From a checkpoint of a small mixture-of-experts model trained on Wikipedia.
Experts: 464 SwiGLU neurons an expert, 1 pick a token, a sigmoid router.
Below are experts of layer 7 (counted from 0) of a mixture-of-experts language model. Rows are named down (a neuron's output weights, with its number) and show model dimensions 192-239. Each number is 128 + 24 x the weight over its row's rms, rounded and kept within 0 to 255. Numbers have three digits each.
Before each expert's rows: a language model's description of what the expert responds to. This comes from a sample of Wikipedia text that the model never trained on.

# expert 6
Description: Determiners and auxiliaries. Articles, possessives, to and modals in running narrative prose, right before a noun phrase or verb, such as the, a, his, would.
down0:152127118110123127124118155112145118121099110157121087152112118154145165150119112153127164163132122141079141109122140194148123170130130112100100
down1:155118137128121172104142112107141105163107104099130143125123091137132116147130176125141110137138120139108121124124113097144082143090112109138136
down2:153117155137157161123104146159108138136113138151119144117112080102096144176128171122124127149082120160119154162132081150138113159103132141110114
down3:154090107126119140086136117091147123143162110151132132120131178130101148108113194140127150154078079135127110101115138098119112128107118137126131
down4:112117113140155090098126091131103155125124118132172122153162091168110106117173142134125155158146126120139159190126125094116128142139140097159156
down5:101132096113139145101128179167128126137135102105117139179134139114173151113070131098166097136141100101106111142147122116115092169132121123162146
down6:120118121108086144139153144105097103176166143133185126131131129135118182141119083104074128133109135119115111097097138113105174148131081109130115
down7:139133157135137137153098097132117092104162111179148117112092134144116111121121127108105083140161149143167134096126107116143098140154096131122149
down8:129130142128129103110121130092096144122167106169121104148150117105127129135142125109141168116099121111104097150143132112083111122159134113128154
down9:132147170120126138160104116154124161085140124164099144148152123142116150143163141128134067147159134153122162129093138140121097055147143107160150
down10:155088111137136132156109167109167115130122159089090096123151097167117139137177136164129114144096153125105126119120134129105121178133105156155119
down11:127114136122077140123092132110127128178131157109099158101143101115164125137162088145126120202111117101120169086141103120139128150124073161105131
down12:115105175151099160100096167129147141105107139147124201111083139158154116156098148136101159134094129132106135115102154115130126142126150084119103
down13:161124142154145178131134125154112157117128100116083123160143170151117111171147153149147112085134154134073126152142122160136155127148157095104106
down14:091125101164118071144143104108104116132143138138165138129158130036184143158109146143118134162137096121110125157103108136145153103128138131150129
down15:184128134132140113136132129147087140131133098125141118094089127125117127175084126142125084121101128115147146142113121092106137180079090107146130
down16:146097160129131072131155161131137127164134144147131155156116123137126142121107173092152121111136142141122154086166135132123147130148096116105108
down17:091103100124113137109101118149115118083124138145118129123133090142102095108096131156126117095104147107122105160133120141094151092118098132177127
down18:110164111143158136122151124105143084124121130090107109172141064097126144122138158127141107089116114133160138107159147132113126139123119163127121
down19:100117114105134123093121124114131101149127157135113125139086110118125138145113117170123119115102140139129135094151136148116136091111139081119117

# expert 9
Description: Quantity and time words. Prepositions and quantity words before numbers or time spans, such as over, of, two, after, until, born, several.
down0:159154117142116175126075139096139169106129170108152140142105106143124091157132169092094151124122090148113140129103064139118138115192104092093165
down1:130162105114177155135124131112160171120131121109101117103147119121113119082100109186137126109124107107157152104143170158123147116167165109111166
down2:100114103143130175151135154150111159174114128150134088156104138109164123110149168108158155163102134125153117130103145159131127081148135148102151
down3:120102111151142119130178096094149147124158175154115109171133102165141106100111144094138098144106140145143124136107164138118129121094162085132165
down4:124108159116123134110140196075114107092100124092129073165170123066185123154114111130101116171115154145125107168154099105105141132126130106172130
down5:129138164105074120148130154133115113080151110127158160118138088145113148166121157151113164077113107115159100157123097090130144113112114132125064
down6:131149121128095142144171135103156141124130066134116156125043113156120161123178143109124150146112139135125108117148104065114108111132113115163145
down7:192155155106082131068116116149163148128119143155128148145133107097093124110145112104161112094122113128142145096146122130165103151098195139139146
down8:138095125154155115146159098149140133111162119151126115149099110082120145153132127084107079155133143129107122125167161154132124139126161137120095
down9:119096146120087128120106128136135133109139139122101141121098105141100125147136132150152157150130153122136137142133161151151141121095154103145105
down10:125109153137115115115139124128124154108121137113115109147076124128151092141131108176156116125124106119116145118091125103066136127098146139156126
down11:105101164157126116135169109138122109112134167123170133123126080144154120128097117163107142128140140142108114162139129120082143066118119092117114
down12:160100124092121116123182107118152086156170111166111148097098113149148120132157098097123118130129140156126154081113108109095117150122154134125137
down13:144112118121120111154149104149119137129130162131129092089076105167154140117135107134118101142129163107105073190125118150164096116114155118102138
down14:139144141145123115116153124107116153105136134160153121102123156097101165105114091105123150120093141094144132151102120139179175141116123148132135
down15:117100100110130119138136176109136090152111140158113081126122088107117114143160158143104141125096099132117144074117121183150110108099148156131123
down16:153095113143127135098126143134167128127107100131135099149156127155124087172095094158147129125114162130116138115175133154109136144105191135185124
down17:120153138118185129106149133135130116118172174163099124125086135094138163116132136182142121115141128106145095134107168088117145141121168119125135
down18:137114147101082153155100123062113127095095166114108145097120134126092121120123136136169139105104111139107112161101129136134119126101160140120145
down19:092130114089116109112143152124119112118127113131116112146172089156108157166142135167124130129148124134117160125133165179109182122158123082138079

# expert 0
Description: Word-initial prefix pieces. First pieces of longer words, mostly prefixes or stems after an article, such as inter, dis, sub, mis, ex(its), dep(reciation).
down0:096170138113105088119128119125145104109135138115139090111133160106087122144084099129116140137143094069126107135115190140138115147140112130121122
down1:102139155163157162131118101104106125130123142139126131103136157095127163128107127140121134166204142113131104122132113108104162130128115080148126
down2:129151102131112143096148164113136112153147128203148109134121099123130108119124144157137086137133128114072123135105073153145112178123159107094102
down3:192161146120170108123116090160140120073119107088101096177116173088127149095130101133133135104149103140122117141155152124143086152145123096132080
down4:134119117128162154100152120120098178145144142156150089141122114138126093131120133152113160137129096122151144146135108138133149139067135107109100
down5:098121125157121157105103145089123116134079114122130092155097155125084111094106094095107112193129125151145071166121096102144117138128113109129130
down6:136087085132143121099122156115130107160146121154144136092141153162136105123120103152079134094150181145128079134092112141089110145095108134102106
down7:142107127104135156092135091138081120124144124125133122094080141149118130138119129098139129180128136151098132144098128092143184128137164135084106
down8:139123113144121143121096159121163125127136114125116124137156116094176092118153139120162111127110131134123103105147139085081101124119148140147135
down9:098104131134109111125119152105098085156144089118164098148083157145116114115105170168115168105085141107116142119153139135106120116116081115125136
down10:158113127144130111132145114121120152139146128135099157046136127159143127133151160156152113124078132115121145090117148141087152133132115152108135
down11:115096104140091133139137127102155114098104131130124153137132152127131121148099080161134112107112104128161131122173150147125113129141132163089126
down12:177131099090103141141096108148103106076149106088151191125088132144145159119173167152110161146150092119108124107110109135109138133151100147127157
down13:171136113136177110163139106170124143079186120124125132113108130119149117126120124145165124114138108127088131132132113104115152129124157107082099
down14:128113127119123138096105108128117165164147136112094105143135156158138175108113147133111115090161151139141119110133090178133101147104169103122115
down15:154107138110118136161155102147102129124128126097149127118133130133128109156166094180145123119154116094126139145094095097160143086149131146176128
down16:137151103140139114113135145153128179153123131115174120134133115108162120179109152132137148095090167160169097121095179133112148110099124121138134
down17:143107130101174096142081091125127136100139136140136123151101099111145133114162149128086135120146149122106101162123148128103159143089115131146162
down18:148102120101113124165141153146108119112128126116160143118154145143122118116142181118142091137114106159164096160124118121138113131120125145152104
down19:125108178124155131113141119168131128135120152093121144136105116143087125135147156127143127111109139129131160147105077116158110106105120152168089

# expert 5
Description: Row and line starts. Table pipes opening rows or columns, list dashes, section heading equals signs, and in or the before place names, such as United, New.
down0:126146142095140135123125127160127160135124123116126101113138148114078122150126081124125161076145110199159138142150105165117140125159138119155155
down1:133076117168113142130115135142124167074126125122139158152134127139091101110140113174185155092078155149122133137123127123129135149149137148099129
down2:116107098171118121155080098097114109175130096148134115133157127122111118113137122092153134123154133128150159108095111151118105118127095145152103
down3:137101140114106149133097128117137099117150128139161117158132135138134100106144185139120149111115148151095159120123169109117093150141152080091132
down4:147152153133128157114144137128176124124087105084099129110096143124117142131164133132110179154113169091155140122143115130135078118107118170129129
down5:104124112151096128072154126096140154124095111114154117153127127144139134142160138065139135181123105119141125125103136121120123138132123122123130
down6:083117135109147132098147173145126123106126144146104133141117141152149099139157135116137137142132147167111156153124112109143143168089134114140121
down7:126087155131125157121115161130167168143101125093120132156112130143134133104135127105108158043098113133102092139125066124166136130117148129136116
down8:109111173121087117120172074159114144138113121113100144116142113136153138153107139106117122148139112126115146118090126119135081130119108142150140
down9:130142128112143144135151108152150103137124140105140098130138178116110073158115150108124102141139189133158158157147054127178107109080169108102096
down10:112133098102143147137089124149120125121116109116100121123138150108138162139130174119158124107086109133116131187168116137087128138113112131096144
down11:135119145059119165143176072108142100124131130120100126114119083138135072150135120145157084125153125072100119117128129173117154148174173128103146
down12:113148145152171080136121148154091110155145057156119155074104133153087158079096123111116145141134139115109136117157164145125123133102151134156128
down13:095153094118174132064110150115109099176108143146093114130085118156108133146133142138146155135135202124149102136124115100125139113112130141155180
down14:128137126121121112124103148140161128100200117120140116143136082124178084150108079095132157104158110126133142167115090168133130150094128149148132
down15:128134102152117083103178103124134170105133128126140062131122103110111152122146118171154126119111123138135111143185131107134086115144159123133112
down16:146095117114106158145152103146128109134123135134172133154134136114144095121136147152153151128106114137089114076140121130108107141152158132076094
down17:114187117136133097111120136129103161154139108128142134077133134150139082107131159143129131144100107140160164144131143127094154127104115146112086
down18:117127128124145098169131154121176126123155115138133113115149115139140097146125102136118076127133121137129140103067070166113161132139114101087133
down19:149122097163104161183145091093167156181185138171153111140110137142140114164102117144105116188114088115099146102130094115130143149120135117087125

# expert 10
Description: Subject head nouns. Head noun or pronoun ending a subject phrase right before a verb like was or is, such as election, album, film, It.
down0:150148140129086134125148143113113148124111121150096174116141102100109129150141130153148130129118172163107173141088142120157115102083112161100102
down1:110159114103129143105129094127132152116074120125141114148096113138141112159121127103129105170122149113097153146148128118155097128147129132152108
down2:136100120140145151086109096134149150119120125116119157124120135162114124112134159126135110087119090167105162122090113132147176179136119121158144
down3:155123107121094136102111104129141144143127112124134124154130143147169135107131091102091120165113093126141095141154136121076112134127164144120162
down4:117160098085098110139120095138132109127113091103134150085113127204110113141104101122133129112123171137147132145137129136116122088126153133107098
down5:149089162178108120072170099148091166161137152130136111104118122102133153120158199140143127116112155139137140141138149076097125120116139141128084
down6:091101156093089121093134127165107084137102133119138130158105153115129129141113174140161148164094147107112090172149149123127157102180148101102113
down7:143118120135173110141127131102105117126138102125077127142127129141110101147137119130128138124155093080134137127090167127121101145155154107081092
down8:152158160153116134131118133150140168148142116094116116111121112136166119090132152100171124148101129107127133168115140155121133106152102131123119
down9:194153135114149136120145144112103151099162085120145132153125194102116131097138130105150116161124144113171132153167091142123154075122104133095134
down10:126126146112128125156110180133103139116123101125149104104147130142125143133153096092083174079092141075109157122096105116090072129088133158139137
down11:150173118117160144155133140131149141096147126129101126119169100138131145178104155143123164157167102130125148122132088115159118142094089141103116
down12:118169160166146108120110137124124120109125122110132171132142142122095114127094114135121079180125118145136146120116131103119123121150101168123149
down13:074151130120121143123114098107161128120136161077131128113092142113169107177137079141156082126137149157151131127095178101121158129097155136131118
down14:143119101097116131112112128164121105135093107112147133129183115130123128103125130119125183121125139181143111136151099120123138125158116123139158
down15:130128108135085158103155121127138124114148138134098099137080193114138129099078111145177118171143159161187129068173106150110140079117109130126130
down16:160117107124101153128110182140160128152134148096127118166140162153131075126108099095122130139119092098106114133119111093164095118130092167144160
down17:120116155105132137121084161111091105149103142133181108131117149117116149172130129136113154167127086159151133149104188121107118085082108110119120
down18:163068114114166115180130068109136150124134146106098140095094129149132119115105185135115114179177147147157096107136117106107159132110088088129132
down19:124170102110140085162139138116156103131124132128112085116081080162113077155109122106068085129119102115104149136137202113105146115106131131132158

# expert 7
Description: Line breaks, empty cells. Newlines, blank spaces and empty table cells in tables and lists, plus column labels like MF, Apps, Nominated, Win.
down0:163121134102139195137120202129119096095142135167141114154139141103084113136158152176130135122137121166119133133144124115122131102088133123140142
down1:127185132136115115115135093135109150102092154107142130098132112127090096141100151101094137184106142114155132070147108143150135107077143101107140
down2:102123140129151132114128101122111120162129120130109155141114210119119099113126130154150138151120095077167089143147114082142183115097102111117125
down3:124183092170069069106138170109168149135168119152080084151129168127122107114108128156129130157157141096121128120103096139098126119155153128113109
down4:122130180125135153130105131118163094087124169109146113158112126123120117138103145163143091118065129127157173128088164153170112144172158132153081
down5:135145128124104154129140122148129138110141166100099120114119130152135115125165102111127100154061071092094125144194121140104092150143122133156134
down6:150122116093105145115100134133138092120145138106162110125056173124122116118165123147132123139122151213160115135122089136189102093135101074102103
down7:112114129172107126146178167085144139130089123165162165091152143139136119193129112141139105142110134114109153140123101122147162119188109133146118
down8:155110139126116136157137143130132135146126147106095094167093148104130139107149127128117084127119108160145091097154131130122138112091119131095055
down9:167172151121097123139108121168131100099108127138135095118109137106190112140147124157183104176154149144143095109112135110130114134143123109098129
down10:145135097119145161159140154159171136152157180139123130101121151103132149084141145143121127094128112078135144080138096127125122106161116120120190
down11:100092125102116130130183149144123126150181123104138078131130128142097083105126159134158114151123140122114117116097088144147147107165137118141116
down12:100152137125148152137117157088140109114138160129156132149158152089096116177096158115113133145103139143146171143133173150140120132091152133120076
down13:088134145122132149130139187104105113149131126116172103099126115120081156156096177111144151105117141156159124088091139097121162119165102125142121
down14:166161139110173098181079132096154103127121157124133138105106159100176106123122131053141102070110133164151111090113167100164108103144144127126130
down15:110121151117112128150119110136101094107135139147115144102120133127119125127137138124076133111103153141129126129150119163159143100110136106143128
down16:149111163112120143126165139106157116168119124181125122141112149155123154121105139134101146165119117091175096134144144133115124113152102116101128
down17:102135134108138152170106116122174102140124114113121093141094151103150132105135126139099156119143105136136159138135101118112141131156096180097135
down18:107122124091113137098155082134107130114126145145131149112147087146152100134103147120131135129110144134111101116145123114100098123104111078120120
down19:143143120124154141128122133122114129094112183117111166112137130098132130145145147116117127151151098109173121138171116176099127090122154135112055

# expert 11
Description: Verbs and connectives. Copulas, conjunctions and prepositions after a subject in biographical and expository prose, such as was, became, and, as, with.
down0:105135132134150167115158154148128165150145169145166097129127106135144116094113130140113184131135098132113098096143124144105134138107064095097148
down1:121173123110141169085136105124151133133135140105083127122110123100130162130134159153154092135126118115108134182093088139100143123145116132143159
down2:143087105177122134120116083152095108133142110135135178132145121116094160167060099161143086063160176102129111137118122128114125102144112127184146
down3:143113134127133129107139125093101096086113165103133115122157126147096175107148099076151094153119173118122132133141174149116162127129100168162094
down4:090123109127158111158106138161132103148159131144116185108144124166150159129123156128129105108138112140099158169145105137168119156146155155134151
down5:141167115139128126150111177137135101120116127120130154127150139131118088170133136165129128147131121096143129113155113153117156133116142152134115
down6:131107128126150165159167167112128137130125128123096102104116140136139084142096141151139151154159127117099086107153113091171128095108166130157149
down7:118132123137123133159124164114104123119125112144114094134120145095121129101126119118164150172129112116185086147104122142124144137146142136110116
down8:123149155117114139125142089121175131125090159120114122136179117152118096108126132102096108118128113146144138078127114122131126077121156144090143
down9:107135129147094098134113111142130154097103137165135116113088117134106139138162132089146139098102169146163115167093137122137137147135072100168130
down10:087122122131132147140140092100146118107148125100136109102146126139125147123142185092150121120126122110149138167113149101115177109139107136084125
down11:144159091147187164115129132183130123155154106123107144132132107145154123064131105170114165176099116119178091156108127106134152091137120149096100
down12:158110114122141162130180105134137114162111113126099104087102115140132123140139096090120118120119105109109131140132152117129136119138090148141146
down13:154138150075095145099144140111136080154147174106153138117126102128125137176128129168105120081161144096146162121117123135143088124144123112167138
down14:139143115147152159102100083110133088136092122136157111111144142091125109109068165143140177164143099133124161144110163111158114132159154161139118
down15:137144151126125141109145183103135123096109150130132072155116148097092070170094127113147145123116103166119179085113122141122159121147117162123119
down16:101149101111156130133121118163118125154134147139152123150130133087078105111132116155137121159091114145090149183089143118134174155105088120107154
down17:138106163130128134133153139130111184133125131134117170117117138156107128139112109146145148133116167103113119090129102133148135111125166133149149
down18:163138152130118130144094102076133175104115150116079128109087105107144159120161139123155157121115146113141130139141125128130116093160115115119139
down19:133166180138133132145114116129129141150146115145119124092113133120088095113105110127142176187118106188082100097092157130078133085104101126107141

# expert 8
Description: Mid-word name pieces. Middle or final word pieces inside proper names, especially foreign names and places, such as Brag-ant-ino, Il-ler-tissen, -ville, -cin.
down0:108128145101149161136148111118151126128145110128150188128106146144155121113102063105135128132093117132112114150121117141128150137105139111147106
down1:183107113141137158128140137195149158109121113129120133108154089114160135123126120141160158153115152124139145136124099129161086147192158123129112
down2:139128084112139152151124160144128057149147186091133108101088151140152100116157069119114113086163084144153073066124115150105117130167126104114109
down3:119101143085121115137158122139115151159120140122114113088127136100102135132115140126106148174115136140100095154120110107187123171117156115203118
down4:116134128141096122134117130118136136111086124126167113153122091092151151130102145147081142126120153100140133182076135117078145127133118136109070
down5:132131102168109152126147074129130089128137131109103095123165116068128145162140136113095140176143116117099145103161147139142110105148135165108088
down6:072103143149119142115116087134143162156125121154109120122135145134137137107148159126107100120108156103132117090121134130166178097155129143172114
down7:118125108121124112134136104129122076155147130099121127181120125125160126080137092135143098155100110145157114160135137102128145119113115130152111
down8:159121141118135126137118132133152165113096146175089139112077160168134122109124124134133151083099153163154134144125137134174109144132124146105130
down9:091114099125146099130055124116171098135125120133150129152102138170106127141141164113143150105076103100168147163112116125141134128124094134091112
down10:104133140131077158119152113155088131154174098131125148139128151138110107120139109142096160099183114104127143156115121177111103099092135121194096
down11:114096150091124138139146144125163124148111142136126114136151124154129141127118077139155126122105148124160088079157095124121139136123160142113156
down12:124143114135137152133087104103161096116132117145131058106170091112148132110113101146087125139131104115144101117109109118142170090125116133138102
down13:120112086172128109125139105109108099127123170155114117107104102145143154110106194136141096158136122146155127117129128133108151137081120137097104
down14:103112111140142120133229106137138107133107128148113168149136144097115133105093043107097160105085115143146129145119125123127149135163114139155142
down15:163158109108129135137112106106124140148138133146151150112111124154112153130155133135121117166145145108097154122112134096133106149109143151109150
down16:187104154156139133137106118108146147122149092101141129140110102108122132109181122149121123114137127136153111116109159080122095122121123126136084
down17:118110167117148142118125153115130107119148138139125136097128095147144134143117139130105163108155105126111088132118105126121172127136131141123133
down18:104120117127138148180153130116120121158113113127119147155127141095075116146119136128134148157138089097109157094145139126155115111119125138142102
down19:105137103103154109124155149115137096174125119118126134108129119161155181135137121114116111089129131154118122137140092173119095152123087099104185

# expert 4
Description: Modifier nouns, adjectives. Adjectives and attributive nouns before a head noun in institutional phrases, such as British, military, government, water tower, soccer team.
down0:103106101104125105181110134118112133152147113159116140161110151139133136167128120196130116143124178123084118091144088072126171134099101105154109
down1:114110118173148131077116129110129164118127074116117116116145117087118180116126143144108115110149130151165123098122153119114105111126144132119092
down2:123124121117135131138112086134174104119130135130110078141118132157144090110125111160143119142136144116127152080039114094117153169161110096126124
down3:092091129136131118130111177131132132137147098135145129173138138123146123131134125182152164126103124142127183121118095140129106110123146112122113
down4:129104128159132098167117133097130135136156135154137099137137128157103173111149106112129155138130133099131102117132136115138133145121099098127150
down5:106134109130133126054127135176124154099124096139136077116115099101094177151131120118137060110119164153103110135127151121140155150122115138109095
down6:133089106168135165159131095120099153129102147157103165162124148090100148140134155143131134142116123139151131120118119119157139128135084144091130
down7:139123118155132122085125113163139156140144150117108141136111152117129119162155110160143107121091107122104123096146089076107095169104142148169174
down8:149154083158160163100156130155130137136144120142138157123105149144113107085194097152103130135129130125103133099137126154145183131121113124136092
down9:141114151114100122118126157127140084136120107119112071142136069151113090108144185071118117121116177149097116112135129107125132121144133159150096
down10:119128121167135113098129114132141091154132137144127137123136092149095155103098114134093153143111163152131151115108122110173149084108125140091107
down11:178122116111130100157150199088096136129155133152146158128183120132176090151095148123120101110154099135114160139123139115086161095109114140120110
down12:113159142114158133122106110124140144101119087080141115153105149114147103117143082172098153157135127161131119147139115148104134108142119186136069
down13:095110117138142128146120100127106104104167111165128125169119133110156117083112131120127133158152125128133148146100094097100135134098144107122118
down14:093121134128159140101132121161131115103105143130154093103104106172146118093124115149102143103111116153149127131099169123174168063096118119112109
down15:133122165080128132123138134078097152093176150085166122110138142126121150133131160158163158112136119157130139126107128090096142166122148150124116
down16:122150141132098162111171121137136146115134110141076110129144143142131135163089106140112122111119133114105102090156126116132165141098107108132107
down17:106114115144108193096174108123105140143111095148121122101120163139113125148118100142152107139143143131129187091104135156055102110138091127120132
down18:154129121139134141086144127142141136130128107135094147119126152119107118101087073135113141192158122110127153134139100137127162093102104145132133
down19:149105139146095114180107100150163098109137113104105135097107157124165114143134127092127102137101121111126150085138120131166127122131123142147165

# expert 1
Description: Sentence ends, abbreviations. Sentence-final periods, closing quotes and paragraph breaks, plus capital letters ending acronyms and taxonomy or coordinate values, such as WHI, CEST, VU.
down0:173189140117121096136149114162108148156101161104129113135117097112131109101143087117100143150147151122082135125103156087098152125151130097131139
down1:156122145112121116130117129141136107104171061139124107116083124152123128113143098179131146181105221100090167150140094128114117136127125142110122
down2:130130123146134163124134150129091179130134109096142139096104082147117107156144120111108115117145099138143120116082151108116168105104106152142144
down3:113096116120121191117073119139087113141096108125127103169129124130143126117069090171158140120186136169092142130144084157130138141146118140098147
down4:138136090095131111128123124110148092115134132142134158136114152073166131151154160120147097133134144092115142116113118145122097128086128097107153
down5:129102143147131082117095210130173132134119092132160160131147082104096155127159178155142150110168114141146171091132097117125136113113122156122102
down6:142122068119119108097110178122152115137122148105098135139120146091094125142112165122097123128115111189127153149137138168164183114094105162132104
down7:111113109150144110105130129126137136145120154131123131136134119168173136136142114146136158094111124081163115138118092139072153118072119154122120
down8:139122101086145126126114109162109130087081168148155106129092137128124146136120152153124085141126127106099091159165100169132103153108132154157096
down9:102124110170126143139145117105135163140127156116151142115143164126087141127145094134108109145128061149107106127180191096120103137172069117124099
down10:112138137119080098079098120137092119159135153160101133115115141110123122143120137173150112148162095090098134144142120118167129093096161133148131
down11:156165117045128100126082126125142074119115160123126108104121114134092155154143171128146159116197156097115145135136132101107152139151143111127114
down12:091151153115106101137134147089169115103102101104119110103102148138187121103164128136146115147082153130125164145161122107152129160136137104130155
down13:165122091127145142116141141135115132144138155135107129110131109115154098123147147080166147109093128102106210128101117110169125108109123141135106
down14:141108124149092123129104162123110114123113082128093110120148107140087160147118109102131155121143117108166121140121130083117145150114128119070118
down15:142088096134133165142183164118130141128108167093119159089115132132118114115131176107134127100135127081127137125127156139148158145080098130145144
down16:115128152098072142141124136121117175149142166152142097125140136147150134128104144168133134155096141133140129141163165140139111130167128136127133
down17:070156131135132129132145105126141128115147110099157140126104163081104117122149132107161155113175119102113185129113130089107116112131190124134091
down18:093142138138133120152112130127161129139109097151143117109156128172102084162132094130143131124140120156103137113105109143150183180149125165108159
down19:126108128146124137154195144097136170106105142101155117109141128099142110113152180113115095116109134158124150139147151103081150113117144116150134

# expert 2
Description: Personal name starts. First names and name-initial capitals or pieces in lists, credits and tables, such as John, William, von, and hyphens in compound names.
down0:072122124109100136118121107150118117095115111123143125111139130106136129138147141110135154147145105116119088099105152139125154128114139146153145
down1:126084133150169102123125138081131119139110114164158122094084127093083161125159118111179109105172176134157127130145132080091138123121128172144083
down2:117088143147107145101119148094137096082098151130115131124136137146087139134088157116142131112164159168150140154122108148143094106127118148146141
down3:104103084101118146094099146140113087137156162146130139108094148113125144095141140144147152110109155145088121139111117116136117140152152157151139
down4:090121111124070123123169158098126132102098155134074130103138141140117129126133103079131118135129133113154120135106153127122134163158121089081151
down5:133101169115156115131090119123163139145167117082111121169112143109121108123102138114109160150117153122175161157129139080125131152117149120091109
down6:161145140097131112145112130148132158124152111120159161086143140135093078156131120096105118109125113156137142104170133134114130119156083029088085
down7:135113128073098117152106117109142146104137109101142133135133112138118145129118136137108102108163103133108136138161096135159108141112111084140128
down8:130083163087119127152103143147143116081104142153132077134118109164128108134150153120138115080147142144123122125101131121123113110132155097149092
down9:100119129092133136137126133124154096160144140134119138137137141099096133084095127128167129138148136124113111158135145140144154123133160110154093
down10:134112106099129130104170114113130097137144105112126098155130136079144104168168166131144148137117117081097139153133144151134107130130104097093121
down11:073132157134141147105069107151112174157158100154130113137106127097102131117110158141134130092089147067123139118108084140134138172157160125111149
down12:148118103123125126151155154122102135133163132106156155112129121150104122165151111122129127140154099143160104124115143146112149126153133137139113
down13:118133097124097134134094170129118126125159135078141108106087137103107122144183103146142146147153116117107097129154144125156120085159126138143133
down14:096124183113087140152112153145142169119121109117148129143131153129142121141140186121137100131100106126131137149107120086108111180141116108128102
down15:112121148143116142136135092102154151093154133137172100167124177154085134098126191127128119181136129149102146105155176143128124124123114122127133
down16:158130114143110108157117149140143160147090165120146120131116105131120167115134176111132117144154124123143111165125130151160094079134136128152149
down17:150110095117124104088114107179111158125111150172136086167156122141144164104116144145095173143094110168130110128108116109094096099141142125101098
down18:145156114156123107140098137119176090117121161112104145136127077107105107122130128160137099114166135149084044153136130125132113163138087096147106
down19:078126085154131127136166114108164116102062122110146139117110148118116105154137148146105139128134126135140124110127137098163154054148095156115141

# expert 3
Description: Numbers in tables. Digits, thousands commas, year prefixes and table pipes between numeric cells in statistics tables, such as 1,452, 197, 201, £.
down0:093105129110104063138141146139141163144139110124111154121119153136119156161099106114131115129133137112120138098136162126083104126129092117085144
down1:115121091169134128151169137062165114136181119107088159121100152102149175140174119089113116090117093106111092146140146132130113128130133107116151
down2:115162087093118184101135134138139145131129136143075121112132194140144137127136107098152121135122127163112095128154134071109171118102154133119141
down3:183155097085095146108178095182079123142113141152139127108093148117126162089134213125147133136094111135160121116125101138122140103129139136135059
down4:131114111158150128135131141148131129125158085112094104134109132130159085104139119131111077153184130117150119102164149145130126093167141144143153
down5:136085090110090126154097113092160124111173102131131136161132162101127126145130118137142141140096152137110141160157169104100061138146124134110139
down6:119153136131118128103121163097076126160156091105130114123112117139104135127127114126087108145125128153102120181116162103123158107140134102169133
down7:116123110155124143089103179134118116101101148120157107111185124141150134120136115154105123126120126142124120082142107114121114161150144132141070
down8:152106105101123142075137142127138122107072106085171108105119157137170137135128138156126112122161124097135101164114180117175136134139123164154113
down9:118140143146166110181135132118081133186105101093184122123062117097095149124111112171130119157111169108142140112121105094158118123079106131148207
down10:134121118143125151120156116131097086099148122116111064124119134179138142136112159160149102123158114117164132144074145131148090150122123128119130
down11:166145125136127112185091092184158121083110110084161149149114143138135162132109161084165131110162062151125150089120139152148113134159133139146181
down12:142130116130166123128152145125157178144151137173143127149117093101110094159128124164138109141161097117128140105154161134157154138135128132111112
down13:115125159140142106094117169129126131128150140095186140140093097158124181146104110128145165065116124141085137125129121194144108158134169152118109
down14:119117091122089122144090149108124143118140146135157112151121131091170147145135164151145119164098146116081147136121136187117123173137148117109095
down15:063114114173150107147109138112114107164124125146177123087151093152118077103148132165124149118114136153127111121132101117153124128142121148147120
down16:130128093111110135159134104140151113120100110115105159101109144110132127122115156092117108132094148137156162113104082146153139133068137138135122
down17:138134115099119119104171136129128113150156108112127151149202128127139140076134142066101126110127114139114149131144119147139134136099139116093140
down18:094122107155134121103115118100134150122127125103131151137145153144088095118137099142089107106152125166090115084150148115108123125117133143133130
down19:160127110135111093118123115135164147092126140129162117108147122170148149152115086140124119155116124113164142112169090093145151105122139130145117